{"n_experts": 128, "d_shared_expert": 384, "hidden_act": "swiglu", "normalize_top_k": false, "norm": "rmsnorm"}
Below are experts of layer 2 (counted from 0) of a mixture-of-experts language model. Rows are named router (the router's row for the expert), gate (a neuron's input weights, with its number), up (a neuron's input weights, with its number), down (a neuron's output weights, with its number) and show model dimensions 384-447. Each number is 128 + 32 x the weight over its row's rms, rounded and kept within 0 to 255. Numbers have three digits each.
Before each expert's rows: "comes before" lists some tokens at least twice as common just after its tokens as in all text. This comes from a sample of Wikipedia text that the model never trained on. Tokens count by the router's weight.

# expert 61
comes before: "2", "1", "3", "0", "|", "4"
router:103078098102135139127121125114103137082193090058098135120123125109121197172127079054179139197111142074081038124139129148106197141094137141106109117150109117061144124149124184092158220065164179
gate1:127155135128153138080124143113148144131074139110125121135130129117162136123172124144161193104137125167134143112115156131107106114108127115113124118189126144129123094108132123118134150097132114
up1:147078120120131146156119146153080093061128120155128106080138074136184052171076106091081161130197137083126129141135180145136113138153129081107140152077120095140159177104108170075055127183103125
down1:093109166119164112183121091118132102125100079151153116116177123102099189138101179122155133172146193085171122176085100156154090101078144143096117111141112134124178154124134122159112150170130083
gate2:148093145068125166125135145136157113107100143056077147137138088141130042083171103131139131152161125084075114041121120161109150160095105175136104108104177150139130106160134171094135134104149186
up2:111151056107147148106140136123132127204078184149181137138127043121108122134142097146055108083084166126067137182101159111214123154114161116097181110161061141161139158130105160094122129149072177
down2:142143132146146195037144103079138127147150103119108067132122152157125133127129062179103075150229129132134146132091113106127160081127138112109100123115106108121141101186079097182137052140113075
gate3:079141131145099141173110080091116154146158122143106137130108149101145085142182119087129135155138067131098143195075165168101061164111100095138163168165145151144105055145155153094152123156136107
up3:121116123086059173130140096070066180123160101098112149155094115169112142102125156139144113089185139161151092120113140226087094124143101134151195189094157146126117098137118169117125050120179102
down3:200098068131128157110177103108113118160158120119124182150125155111116078117142110054072108132160140205137147116148135121141117115123107096129117173099124165140142159156071063141112178135151160
gate4:060083077133129161150113105121117153152167076063135140145111127148131113130126148118154157116136096100137165128064101097154173131117109112148105147132094128145080116166221146134128087110102098
up4:072138081099144125065092130097118112136114105095118138095141153131119156168129178082087130172143117094189174125101130121154064150095061137124126123115133166142090122141209093129126119147135080
down4:150084107106127090160060154151143131104237133149093128116126126155102073155118134164126151178106159127122138153123102117150146158149205122134124095153103144119131136133167126088104170095117151
gate5:127210177165088084137111132140085133139128113147111073104198120134069142100156126063112129142177154139160172091100125144167124111097105109109129110078179139108152129162181167094074112118143105
up5:120116153234201126108127143065162167160111170154125108153115124130187054108119171121090137082110109155086093140141184117069140098148112129112109168092104111170168139112111091145154182103120138
down5:133095125126091166100111145095093105124185092098171100123099085138173152095135141188144155102169101154110145143097087120045144096118140124161122206164100104150161084143086139113153120099175079
gate6:155147111077067093137177081120115156070063178102166127125122083155113151048119143116114138150178100147133106135081120123138101100074152111122149014120128179086136142149142135171080110089127130
up6:173170135120150123096147150121104081159147111100119162130125176115078146080152175169152187157129102149181125139155103210112139147104168116146135177159163108141143171127083133169157136143142170
down6:123154103127098249149117158139157131136085121087061104066067126156104132115133151133138148095132102145167079160180099159117068078107132167121090053082100182104138149144070063118110142087170182
gate7:184136110135135117142061125092153167176116102144219135101129124137141137074111081160126133098138109031113110125130134196101167194132137225171151121095160126076146104156152174144119126131105141
up7:164109071136183178155121145122119137103098117134156104132155114097182110122111118205120122158102105133142080171104110165144147129100144134110146140129148153124123141179127169142113147159075147
down7:185195162106173111129111170114185134170158121179197121113097109124091062084066165135130155110146171124135156089116103180109103195104151135169104130132103090143134063121166128087146064158141135
gate8:083064077118094067141131116125098116145080127118122168098110109154059165107094162145119107162158120096162114111141101165136151164134128165111131111086132085131107128102168179117123076078108075
up8:151126137173147094081130102181125139133063141213140106125142117154118136117140126183152139067148159127167116081149165092140119115108084123068074109136048165095089166113096157106142127160161145
down8:091125120183149129124151093146153091117107141154187170069148122159068119119082189164193109099134141101165105107109155093166109130146124140121081118103108052108133130115130144115106139169162166
gate9:167103196146116115196118109128114148130172123137130147147163120135125097162134120152153155081143142149174148138192098140085123121103098064140133118140075129165066140125161091101158144133112115
up9:146094147126130112215109125151116094131186124128110103112164143093051111188156146158127199127173124104171162136127180162117117195164143138132146114078141149088119168115124115092146144104204143
down9:176122104136126095117121091147143168146159149084112126152093101130156134088115129152151097095089141112156126146119123131081098119132141066137112119136123094154114118192172092107131143148112063
gate10:123133028166105206170136107084175117058114169114143144128146138154179106147145125107145149106131084156096135159086090096075124144118094145101201062103117135179103141168126117167102101149172112
up10:114158160110173112136129122160089147133127084156104108104106107084135127140103165134082187095112148085103149126187128099165137138131143109149121170195147110123126153107162167108115106135144113
down10:116090146116149106123116120111143070137193110124111069136165105146124186124135117137130095152080160146149089189087126131145168137081124125143119126124096087091046110104128236125174116073098179
gate11:145112146106146118116133110122133173138109148199081121150118136147149107171087101087148105148119173152173061127147133170090154084109071144073113091092106113127137140062109123099117089172093128
up11:134102087186097134096154107163157105184119101144136117062091171125194126105064088196159099118093153141135072148153187130127210072120113114155137125175129188176150176125175206105105153160127113
down11:127160133161145109128142104088158128158057114132167104128097145094144127135122158077139154121104223201135044129141176170142155182121121164100152102075131112138111184133186165155089109117131187
gate12:162184148119100148140140141108135133143115131193132138095159051155136149160218149102134190120154113117114094139145096142117212124100161134110153109116057105161119122199117160106136133177147129
up12:122108054147119172116122132143148109173142097160131144108166189102144048186114126115114151118124166130152148110095135173177126108159152120101077136107143132149150172128155142108074114148147132
down12:175104176103130152159170112123154132130148093148133127149110145124143122163159068071084125141149153061119121083092165174154075134152151174141134113119091125161165166097095124124125106166119184
gate13:208116108144161194107138127141159085128104149140075137134116145053064165127117082140111119147177071117158098157137111173167142084162168101141136173083095154107139173067095069160139175149143076
up13:102088227144068074156160124077094161139162171148126109132075124090171125087127100155138135122120184133116121135117127118109124127145137097123089111174126119160156101142172137113071119125140125
down13:097123140096092109172122170169161051148111160144071151125154108085193085117118077092177138092177158140087151083145121149193116128156137118072071131131096113130085086133079171172133127079211180
gate14:114102061087111094181107070146090163146097117107133086129154165173163105168141080146129180127135116157133155077115098098089105126161126170175094136135150136117063112115096165089119117107148167
up14:098137082136055156146125144117114146130148144114107179133130146140127101150197074148019122096183123127057129131097128096173073137133111154124131130188110078135066180121078203157158125213196066
down14:097093157121118157091119130129114116206173172121125102173180131091133126142136104136059129125099144115125145120076134154158127119143179114083169083115145076082126168137117165124148120157137182
gate15:099091152108191098121105143150076164152092127167165099167130106138127164173180111125129142160116067050144121155124114201149148180157120180135127200104112111088142121187152077149125088145185105
up15:146187116139126143118069120136130081123132157105121117146216120077108167183090046130115146146098131138096100174117118176165098113132117165197122125177086134155160118134171081132123086119178159
down15:170122092114150113095108122117119112171112143169143137155196096175179083084105124148102130149124092227106130169155115092147116135083160142154148154081086231149141152107121144124095081170138169
gate16:174096167136115182131096164122142119087168151121094111118162102094073115118096101120155144138179128196130160086127107130113142115097092130161146156103173078138171031152088117115165149164136132
up16:096142141058171135141153169132124140117131130102141108119113173132136108123109092188083130142093117107102173054148123123128095081065107190126132107172095140120107100096179128085124054136130102
down16:149106119132112098090121133140187146162079058101124168102095044123141086076072119116121144150123089103108142069131103087037111127075121108143150155145138087166176123154208054126110094119101163
gate17:135159138118134065124143150123115122108112088110133150069129128152116159122196116172155138069101128109159124149125118115116112109140129159164142179094150079150128090136095112172088097140087101
up17:119077071168043091176098124123080065137153158104126163152163076076182124146129145100121088146177175064164184141102107066150161111085059168119115115094135144109138175125134139129158077141120169
down17:178128179096120050145161146152101185169095144198099062142093091169145111146123096106108132035084116178136100106123132117136045067169092145077189136155101088085032145094142199112211165106188136
gate18:093141121176110135083044160173165137113144145167191175160128152124130162100111140111073126112112115119141101108080111111088129128038154153199122145148101118127084186110125100143097108161147153
up18:098106174163126143076106120092159121143146095131126170115159123148165107125092123079170133144196068143111120100100059105165165122186156161138130077130156152130106150124130100082149095135207135
down18:066098179166148119177149165128122123150123098157142106164137105107190117194141156081078146178138142178164117079129099145105131122131123118121106122194124095100160137102144072219190117114167119
gate19:120071111092125135147142125129096093178133098098081114102155177142163196164125121047191136169067150179157137158150142138074124086145154159119066100108111116147108128094121175165097151113124157
up19:103115105135154130113138093181112140171168115162182127133156102151155035176134131120137098126119092075132135119096110121177135123105110152135183136087144103135091093181073177124091128143139155
down19:153156116105128098151102179125100147054172120180123151115217116180122116123087103179114107097130155144122128128137115126177130080111137179090104061159051119147052155174140108118092133066102098
gate20:169147172157120094111140124102089074148136162088096177105082135170102129107139088097139147118186214110214116161132145135172148181138102116086164130146157137152133067113116118115183042117116131
up20:113193092093106120111116153163139083156134122136102146097143121145175134150137153121122128123108060079140086135124116173112116065087121143112138069114090154104150095158159127056142124164134197
down20:157088135088081114131140140150105161177102109096087145198138170145071121090171181094130129139054136106142118126102116119129178132085117152188167118117099123097100135156163156115070103135151131
gate21:135166119191183134141186120117109127085131101176088110118157079157078100086189146133170162097096164107176108086158091122147162149139080108108104067173159078136147125145142132117206113135145193
up21:111113161130108102149149047124139106097119097159107096167133156165114105164156179136178148107091162088168115145074063152143147140118139156068099138146174115199191181123182074102147126174136122
down21:144157152113106045124059148223174118167170118079139120122141116104153144131112119121105109168074117147137208171158145109139073099115122078064120074153138098125117128124064150152097090135112138
gate22:138121119134085114090110180140118131220136176163112120186113101113125090063054115044156148144092145095102091128096133153102148132076118158161150136140097073108134091139154138140218148073210088
up22:136087177199090090109119078134082061123111081131115086119159115168159155152181176146138136092153136153149101157123180128143125084132138110132110111158148077131070127107207108120162181138113079
down22:081138137145089113125127141117153143096106185131164115128191104213135160139123091068158107102092141096152077104109119128127121176174069127104145114110152100097094187138107159144123127141133188

# expert 72
comes before: "1", "2", "0", "3", "4", "6"
router:098090090150109154137086161109153158124175158114094139129100119134131112109150099101111083127144145071089087143159153123098150158140120099102131157201087137145176137117079189102168206088144144
gate1:154172118131184115100131091146183136111079127121189154154145130145114149106099095152168166115148090176158117154099135154068059081134098103148182144128113130125121125094133106129093155073124141
up1:164072101100105129163163159144125118088099127132094029124133090140183077127082127090145162135168136128136153123070214156131094129139102106099156143105151148133142176104150149104104108176096177
down1:132088170094115088144078068121126082088150163131089127118103133105098148107120126128147162118140190156161150142159123130149055115119120092125080060119120157103169122103122171164141131138084146
gate2:226134153084111108173123144187152141125149128081150123142154180176087076085139120118161137120099139107126141070087164170073163183099084159172115153154124155141116130160124132136112140109150158
up2:105206111086138141111088157116117140157113148186049065169146086097106108124177094086098096088137171102115106108119113153205120120120124128076128121103088138109079107116092126128120136168143175
down2:126161145150108166130175117120150079123108110136137143113136118132124146135138121125120122144172112133138103121169161106112172125157195082134128148156093156147109114158074103124129081147140066
gate3:055114100132091157116115077085078163125135114088102165113104129163127096136195115086149124183150102136137154119149138166080066139125141092129136139129155145146101090108095153090145099135123167
up3:128154161085030136156131107112100191095139127100112138178101131143147173124126084151117135077156159154143123080103161172089100134169087080157154128077139169129095130140141174097143049105179151
down3:143157094114093095158183140140123110180151106124101144128078161111077098160114159113089141127107185136108125131164106113146110118152142136120191134088143143114111085120179121154126174170154133
gate4:108133123123118126131124163136151127158165076094133182122114133101108134090131132149123168123164126092184170091081114160154104176130117126165104144180101130136143092113214102113116103110114073
up4:106132122176112124125063166102120164124113136054163101091201133134078144106167152103139134121161087105149171116048126109141098157144097082137100147097107131178124145168156131100140175120123129
down4:138130079109108117136141132160150161139216149145074142099115158149114109137129130151171142140129179127135143080109083185140165169153142073115147112142114107091108148107150128121148127114077132
gate5:134172147167110124114106115156182109161089115137122104105157086124062141097182109118067094143168131097199184114124107127160134132091102135102119135106145179148179130130167175104106068059118079
up5:122156134231180057133124167093136170138058176137103156125159111099194141143134152106107154080076179134110120148091118102086117102191129130173162138136122112149152121142088062171171226154162152
down5:122118134142113126126162129055110111132145125081177136082136102144174148172114161138197178054156078124118138082091071059133182125138142074141141140201076090138143122101081114116145194113208131
gate6:153102143096077125089149106156141159150114171142128126167111116123063122064085121165058195151134129155100103108030139142168058116087147104110120030090109156122136164164107124134087098115120146
up6:161162122133181070141132151150114082154120072123097113128124159142080093103162145172160157111077141170160052125144064164101156189108114133140138208155164131179118153119074160211146150165140156
down6:135125091129155224156108142148126162115138119084083144051071083155135127125094100133136138067187072086135165161182147138147106154122094151133112091083148141147133133138159134161140125102151179
gate7:189146117124119105141069149081198132140128117132184144123157108134121182091121073157121112089143137054098143141137101162066122145144163185155172109182147117109155149127115198184077084153106123
up7:148121124113169197120074134117102128104071141127184121157085088086153142129070113113119121112182071130140123156148085172131124153150125118104143092144183147077198165175139132111145113171103122
down7:182157144125141116113124152128164105123097167217166153107125090126124095113077149119146089064129167107199119156115082163150146175119092098119109160102151156134122145143143141103087096206071121
gate8:169065088143113142115113097136109133128110100164078151093126154140060126075054142089068099121138124108147181071140142186125149162124106135143141148170161072187078123155136136155124088154161066
up8:138137157150134101127153150121142093128080055204127102144143092169125097140170116137081137125150152128132151105109160140159139135081114097113049140106062156100145139128118099107108145124163169
down8:127113138157138151117103163159100106093122068098161071109128060151125117100125148146123112153125123055143178144117146109136182098145144097129107131137113139168121126116170172128095086104156157
gate9:157134161168135102187117122145109157127169106134081131160152142170126106139157069137118111131141185122193164126161110101092101112122140079172138149150148145098082160112113140101170182167136141
up9:169103103104090110157156101151108098158208159158121116165184158086104117156164123078117214144173160105181142178088155158148142169103098082141116175131119107078143182118152138121186173127201142
down9:201155135135123118082117091164132143137170128129151111158141149115134128111109184129141146134136135124118117179117153137161099214120052085130152166139121081120136166167141144133091206173134103
gate10:136092077128125141239137138122160092071120134099142155140161138164169096168168127134178185100128064144092140106107121115094136118097121144129147092055115094146070148166097117153093096134098074
up10:113131132136199119116152108154099106173129131154126133131118115132083149124130141135101153084135143118160104165134133072202128115132113099139175162188142150116178142088126163134134149102131069
down10:097145123139126110158147117157140108145176157158121136152093103142145176188130150101097142128114147205118105177103108068115154129049153147102080143111117160139092127115124184138162095112119118
gate11:149110159114112162154161079096151200071107146176123110166121118076161165166107135083121164107187155163166151126135110156122131126177075072064110127060125156110141135062075105109143122108105143
up11:094139075176101093146178128159082069146119122135083149063122177163120165142100136163149151150128099137134048144156133149143196090060162139169145156186119189164118171192236170116163088131095080
down11:179128107158087102164098134119126117129118049161099093140093139111117064125052130079082169182161142188122097140126173113145142181115088163059180135110078116135072175163178175113113079081173181
gate12:151126145083057135151161141092138133132070140153134138111124078138102144157132097092120166084170170064114105146170106118100186082145159092088130130153070128113171119194080112188150135142167098
up12:089056105145126162131120140177151125140094123121118156200105161109114105144123159135135131078141235157125156170084119128229126118123108107113054104106141107150137134143162104109095137158080153
down12:138118147127140142072169097121174111135131188111097158111140149053206141132143136102099144123146150172126095105103125164191134172157057183186128074144179138167116108096148127131125133167096175
gate13:149147141153103185076148154109158110127119122083088149117133124136109172132167075172149130170197087115151077122173173131132117160179116089036125136127119144075110180104115088113082178149171089
up13:133103186141121099110138073117128143156120150137123111129103086090133138117085110139081134143146160133145178130139100135102135124135113100145098080235144126146141108101161089125123136161160128
down13:128131100112082196151139131144103121180148112147106130159134102074117109146041084057116087134180174150083124091145083189126134144078078076148086096152089087176139119124167106151157110141169228
gate14:104112055086087169148123087127132125116126096136159117156152108163109094092100138110134125124112116142170115080130086064120104094181112124146098131161127147158099080146122196116090139129102081
up14:110076133159078099130094128103123116118132111112147171179126117102123144178144135134057174123180146113097101081063062153165065132152103164141110164210078136140084151127110130148142112125188100
down14:066092160151104106035131105137129131144132165104138110174130159068156136107164089133050167141131097135093147134090132135134096127154098164109154095154078127140137201141103113104168153199108146
gate15:080072174096211115151085112149140141102057124170158079158141125164111145133214148134115119116120118093141160117088099165110091151152170160140138187107131125054132102166100116187120110165128121
up15:160174135122135154184088138142130052092141118105099134149195071091118138165048056172095138148130132125085069176142155149170106104148127155139125100183121097109166118092143136135178093155143131
down15:115135133069127119118145083078148074104148129125129198091171093140103037104092181155176129174096106102151111142124100094144137093096134165166129157091084124123146126094118134135107154160111093
gate16:155133151172150157114077142159098161092141158120154098140200116117127131176169152135139146082108109160085161117120160104145125114170116113168095097082138107126092069152112155147143163082134118
up16:081141128097165143148165129177145172122142140053112163150122149162137136104123137143107110143085117190171166103095127159112122119104089138191220147174102147139116118069155116087105097183100107
down16:175097122136098139077104110134204167119114096135076147101105142133144139088160154099151170131124177124092080090136071123126107152124143094121119170130138111127133179180119140088143160166089200
gate17:117147116119137080168125153136159096117116128115129148098162163176132133089208129207156138120204149071164130140101148109103045122151060122144121131120138092122131126178103102172070112170120113
up17:138120114170095100157058150120135099074183116166118098167158074081185128146129128081101054137107134111118154161146124058133121165128089117165108085115148120105087140154162108089162116133089208
down17:115085142154060099140135169180126181114074162159120093068104130127207130155139108092130132090109142142036060082132127111119038058182102125086090141148097142107096175148144122078161154108222114
gate18:096146189119105156156125140130155161166150141183140158111090164105084097117033133121074067102112137156129106069132117145089144141122170176237124098137116094145085143150119087070093092172155137
up18:028114166168116143078123137109100145152138133144142224069179150109138089178093139094144091219175141184112113133130042067158142116176161178138097127148137166164118102180141113106170118182152184
down18:104107134162173107153122146102103141181080146156083141106140084174159067169117137083090074145080148146184091074098101149112105107141166082096136142168100087092158107119130159141179106098140129
gate19:174151128090131204118138149183080134144122109150109114109131191151192135121101107053154134144108133163105106154159173128078119061128146151134111097057128132107109155130125145083066166090157096
up19:120079051134132063116176078172083131130124096167149148116162145191127041128131128146146137109113121094167179155091113090180175111108101170115126118124090127087055115148106150153140124163130110
down19:147189038141120109117141149089180166132120132135117171142211150101089141074083094172170097098152154168155144115117111166140123125081108135100097056181058095161106117168184146191106156121096133
gate20:153147139151146050067098111112097131128144198073116166113091125118044160089138145128145132133154135122186159149145150134148110155097126165112129155169131135127015152061106154088145057133121092
up20:104227081152099146142100112170128148167163161112066113070186132198162118183165132123117181109164094109101127097109146161160117087137125141152122096060138109180165038119134131111119129167133136
down20:104150192147119173153100144130112143176089119111146118106134195156120132103143112146115125110162120129104167093097116121136119159118132108101163132075138148107177171051101111052093137148097113
gate21:085163140171135080140162170170150062103111107150088135126215092180136100043135134126163141069148164102171061145102117097109134116174114129129124103132190092095103127146101152142151149134145164
up21:086098197164169111122141064136183136120127108142114113141103123216138104148168112181129129016125183132174131125090170101119148151095103127121137121142150120182165205193086064133075182130149137
down21:133146150104138098098134138161181120130169179138159168131162168193155147084068115142119143086130099176156176144186138083066066117142106048133161121191125121119143137113101110150111111113154094
gate22:171121107107163137125111173095106110122143216156117178170058158130157066099126086102142129144126133113128116121152147159081120113015134127132132102123101139144151107139144125157157117111218088
up22:146120154204148134106130134165106069109137088146095138066110138148160141157196174159128087108157171147159145106129155172165130090080112137142144083162157151150097132131165114125124167139116097
down22:116149112171086112158076142114156145107109166119158140103196092164105162128160152032142108069070129096142089123142099142140150187178087131129188087097136093140115158156137158144109124154088184

# expert 60
comes before: "\n\n", "0", " The", "1", "\n", "2"
router:109143162149167142164134119121123220095141108093093071119159054087150146158156103092087125143161156123098107172148139113114175092109130143104151143154092130127145134147130156126139092088175118
gate0:111124108174153147088116149118176143118112138116105073148064108164150122110116135201127153089138117147110138190075063082122156207099208092135116131141110118124120133143151115119110112147187093
up0:118102086099100125150130127083152084138156085108131104151076133143177186097109107083109192141137111134123114145165167105116141117160130115133135158097144139125199130088186080145137108099151137
down0:112092124117093133099107118092109105124162132139124079100107052173147093143175140146160139159123140068114128155176140095148056152215118124155093122113189154150126161145111159193121160180156128
gate1:126138088109135135086165108132153108082094153152090133153151101151118132082178107136134166114166043139151116126129142146093099092111124157199161160181115137143094161133130150103152153061148116
up1:129057111180172108151133147151111156113102089134126096105171115144177105188040151092121144168139143094162120146150153118155090167120098067155115121138167131160106144100093136119100165127113165
down1:125158138091164119114143086117118120112131142120134129103111116052146134186141130075121104112074156092148115111108145104137075126121124097116150041135181160110123129127119168166121153158171138
gate2:192114148061057172175104089111134119054124169078135106143106176165137131083083117135164164184105131077132144088112116100108150178106106110132093071196141110152079087131161123110107146106137183
up2:081185042122158108117124171128093097132073144191106119147174164111051109164127106115096123124085126081088080195120137144169115176113117107094183115120093150100145111113089165107121111139117194
down2:159200132168090130091175159120166104137133082205136144106158093108159119185126089155115117158097115092169155091095142061149156107116144073114109155156106128073130132182161107129155113105203121
gate3:054158124137077175103130055082107180107102165143098124132134132114144113142184113124126180179174167122102080150142161189108087160107117127075162115134173174087112107132128168111170129126116110
up3:155167123129089161160102073114096191117115193113172127137096115171160155110131123145150145139170154101168099098089112230132155170170049109153212135101167142135125139128107169131135120135164117
down3:158133111108106114100184141074124134196132115130116102164081114090074084172120138089117110174139085164073148116127150097168116159146105069161137149103138133111114158116118129198154157118102081
gate4:126191115112114133137198112130165114150225102105142190131111154075119140167109107105128179153151091117132157107115157095112091113137106078130051174158128071177145113097134096149155068083149054
up4:143102101144093154076076189120151128125131148108130161064108105149111198155137163076081130136156108083096143136081091082122067103144118114159152103104099101116166086146136111139168134123160104
down4:099061132085189120157088155168099078114172172209130133099107155143123065154142107112125084157155134139108109128098062143094121132138105081110081139130154134089129112117177118137161143073099103
gate5:147144180138104101124146114138126147148120138138093105129170088112099102140150108093092088143142182129104230126161139141107160099080049112102156105100163175123155097109145148129124067074133110
up5:118079080127198103103132164130157202106105155120121099119143178149173131103150152142108144100111122160137086151099111072131103143152166141146128159124120072142165119173084109162159206200075136
down5:111144116130108121122164138103127129096156103114142096117139110159117158149133190162173186079133063109115111136020107048181167097133176124173121169143073103132144084120103109117129143095165142
gate6:136169183115089124163160116186150140089091127128128128172154090149085135030080122092099174176137103125112178150081153190144109135103127112141154076078109143120141160126125162146104113127076107
up6:159169100123165098104160148119090113153169116073138096122104103101087091096131168137106133107150103148111110147108122215152119109169160101168143152100178100217080177103107136206082159092133110
down6:160130071137140181139121126092166106137112098101125104043138138082129113101093141124085123135127105129149153122138107120139038111117151191096116125091095170145151128129142087122139138108193170
gate7:195130059131095183167065148068131156126132089126158117121152082150133184086173104162084161140139163059107167118147122115121096233142129204145150074091113154118126124136158186118102115129125128
up7:169145116121185206145086119087126123152080092146198129088117115115171128105075155148109121117184092148144135142179102180121149175150147123072165129145154153058133156155111145158108125138109108
down7:139141130120154145137145182157138143119111177193207154119116119139143146098059189081126089132120179100175111088151076163144141165099086103132129088131096118116107080092134135102131127167122119
gate8:161079151126126219160089129157113118091127055143118152130115145131103104107092191114095098143127123161168091155147151201149218153178108154146163130143130051066133079109183151138121089118127059
up8:079124152152189095092170132133113097089117085161110117132130090128060163116114135119093118097102120126129092134123175105156095133075137114067099179170120145087128155145142095091122185140121133
down8:103143126200134146095149127124167105098133097140213148120118101156114193124109164086173120086106073037187156102112132109152142167201132121143107170087098126177161109174130139130108122141160158
gate9:191113178161122141168113116134091102120172112112112057164136102149119115147170111113176159088098148110136178131135092127083111117159121129142109154131112100181072133096134088104115131166129115
up9:099134128075121097176129148117089116147212145120123115138183150029098079180149159112145177125148159054149166168099118127164115156111116108102102168106158129079150145135143113077144143091160142
down9:183185096170091138113130108193110129132207119118109124140135160128123128142171122121170174116162136118121138168161086139134088182108112062138118093163103116142109188175207113130122150135120075
gate10:142106105157114184142157102167092117095123130086044173162127139122164145146160176141139160140155055182118082150138111085133088174105084145154149075079131066171138144171156158144100137133099124
up10:126104110121130147086103123180119146134133170140134168073065156109113124132169124113122206138154163125119158123196080067149164108137104129199121207186166117136144167059121153115100145095152107
down10:062108176142137143120135150133175102099190096110114117126093121135086106109091118150138077146166121175128107124086150133161144154065176157122125107150113134118089119120113117152182129101113207
gate11:163116170074113177155111144128146194117098199194090079158123089105162080163124146053171120153134116145117139120138123166093134145119126100137090153069141077175136162071105070127120144150077137
up11:099122069180112112113184137107087075143122066103149122048191171119146132076122087155164154100134120130154107126127159126141181113088154123145140161126076159154162112111235194120104100116196156
down11:108065057119057132131104175113121124133125138119155099141141189101100131112098106079121141132124197147122111106144145163155124157078112155097147119112160150121121116164150190107109145128153212
gate12:134164133153114155106152151081163114153103108141128163119158077173140152153167092123131116105146135116122139084097125185086175115147133143122163166111113144134103149154063133109106162132167110
up12:069085111130132214158072151158142102121109154119175124141157150099102093166119115156143127078132176107101152169073090171200132095148126121092147134120192159139142197134118110116118150135101081
down12:132110202146102114176102102115132152188137160115116171190119155092105075175142131142099080132090170143147107085119116163194082149111098182113074143158139096132173140136123130178143138143096157
gate13:116158154129112195109185145095126141163117089145134139153141115120082187111138088193148170171122087153141107099116150171146131081149122079115158140104101097127118104098177149173084142126199068
up13:075110175113112078116125112146117175111122193116151101158133102132116102128131116133137162142130178125099138121133105059107125129139125132127106043164124130128173115113159139090109122153153146
down13:111097115109099108147136141113112085173125132138103118180123062099180127070055107078108139099118139112103131134074090138190086125141101107126070152129169125120135136137106125116146141102211179
gate14:130076105061068115156159091167178082103070112158145099129176149175165134122139079178093169145130124112147138124100125060124132172160076166162134136152122153126119135141117099026083162136141093
up14:158099112148095129085097109096145093112169144162142145153107136112128118157170075138073151093172159119100107079122109083180115161128142118125092145178046127154037130156057142143136113186143132
down14:138092183062094154080085136130118099154121183169140132116135111140140160096143103212045152119164086107141143078089121121160106124100143142123124151181136110086105142144121090144123066127110165
gate15:178086149152164144155085070118134146138056154205140122148121126142137135210120098164111138191174108117174110174113118157111137138166126151108099125120106116063149168114147120183133057129142144
up15:166110131104174123188130158088141129094093135138173149141212135092117149200078056172135147172137109099110147200073088121127132078143151112167145114147142146128143140057144071218175057139143130
down15:146139153090124144088145127052125086195118094209149215165150168158149033099121141143119130206115078165125107119117111116115102099117202118182074085134083168140096194076113190076074136138150166
gate16:159086153177159122081141081148122092090128173113138169180151114087089145102133103171185168121165125138151167117102129155149173107152127117181138127141153096143134041145125136104173111118158136
up16:121172118055148180187103128176149164180139085095108118152153153165124105150137135201084102152128104135129111126135130107161114146089083159137160085140143184125143144088144107151081127111115113
down16:149072131113130126143103102150142134168112092092155178091092120134140090106111092105136184143096131147122136104097134116118172127122160145146113160174105104138111143138112129093153113094057137
gate17:077188115123174059137162117151151112131132095109134157105131180165134193106202108167143164131122119087157103144114087151108041147139122187123125146153147112141143085131115129177060125133159112
up17:110151122125088070167114138127057098123106138155139161167138057121142124115155144094135074152159132082131140166109102097129112131149071151110105103148172121126145133117160118087120127115121136
down17:110070183119111074155095150147142167182127095130119081015137148098134149151142130093151136144107163091094091123139148140141080040161116126104164161148164052103086089114149136098148156127138136
gate18:190124134197148134129060116144182131115157063150213134127069162148104135140078156088065098101123111098107104097064098117054149166158107162182125149173047089124146162140137118118107096111126100
up18:126122127158145080148151128123181141107131139129109153130154137087185114098120145116112090198185079167133111189132081095138152132156125136108102097109138157156188120158098072139163143182174126
down18:100082100153114109105133222123100192136077140145101082098174080129168131188145118135091139158095084098170109107095113144149141097189130099091075120132120100126183220183142127190139150131092140
gate19:099132093073135130149109090108106154150165168103124101085182175137125147179130140080180097147095088144097139125156135142076097073112115128086097120107141084144062110107101149159092146118111140
up19:071080099165147094088103087146157135135099125156140151101147149084147054085145187166157131163129137076146200138083149040162163152110132145095143123152103180095106096143161170119140108077139132
down19:172191126128148072191129132173095147041135137160106146159163138116135169105099092170136137081124161170082188087188103130167119189077161103102055113179092097128092165135150097171115126133108165
gate20:108167142169174084131119149129103082097152163118152147101072105144094141076131149111155153133170161155149206179187119138107080180135103140137156122151136106110139099139098113119126033097144139
up20:124186059177142141148108128145166132122165168088105124132163124128153158156212159096155109092124099141147102099171130129140115087096151117118139089125094122110127095171140089124107161160177155
down20:122130125151112163139157129144138149173123148090100099065195113161130149133115159129166097072145097095083113113125158146124136104138131112091185119172135166136070111113085160083144154100087131
gate21:103116129104166114126119160131131097074103127151095123150174111158108072089129159109197135059134091119145127176166096127121120146206088159096131080187137097124121101197154135079079126122148160
up21:133152149149195125064108089121116102123120159176110138145149141169135140150099121146167125092103175137118164101130126112124145142099114055076123083156170085135146148210145063122092146112118142
down21:094108125120142091153096187162165093153161184113130107135149124101176136136142128108090070141126121154082134135117150149104106160104173074124155077181099151113115105137080068111153055114128135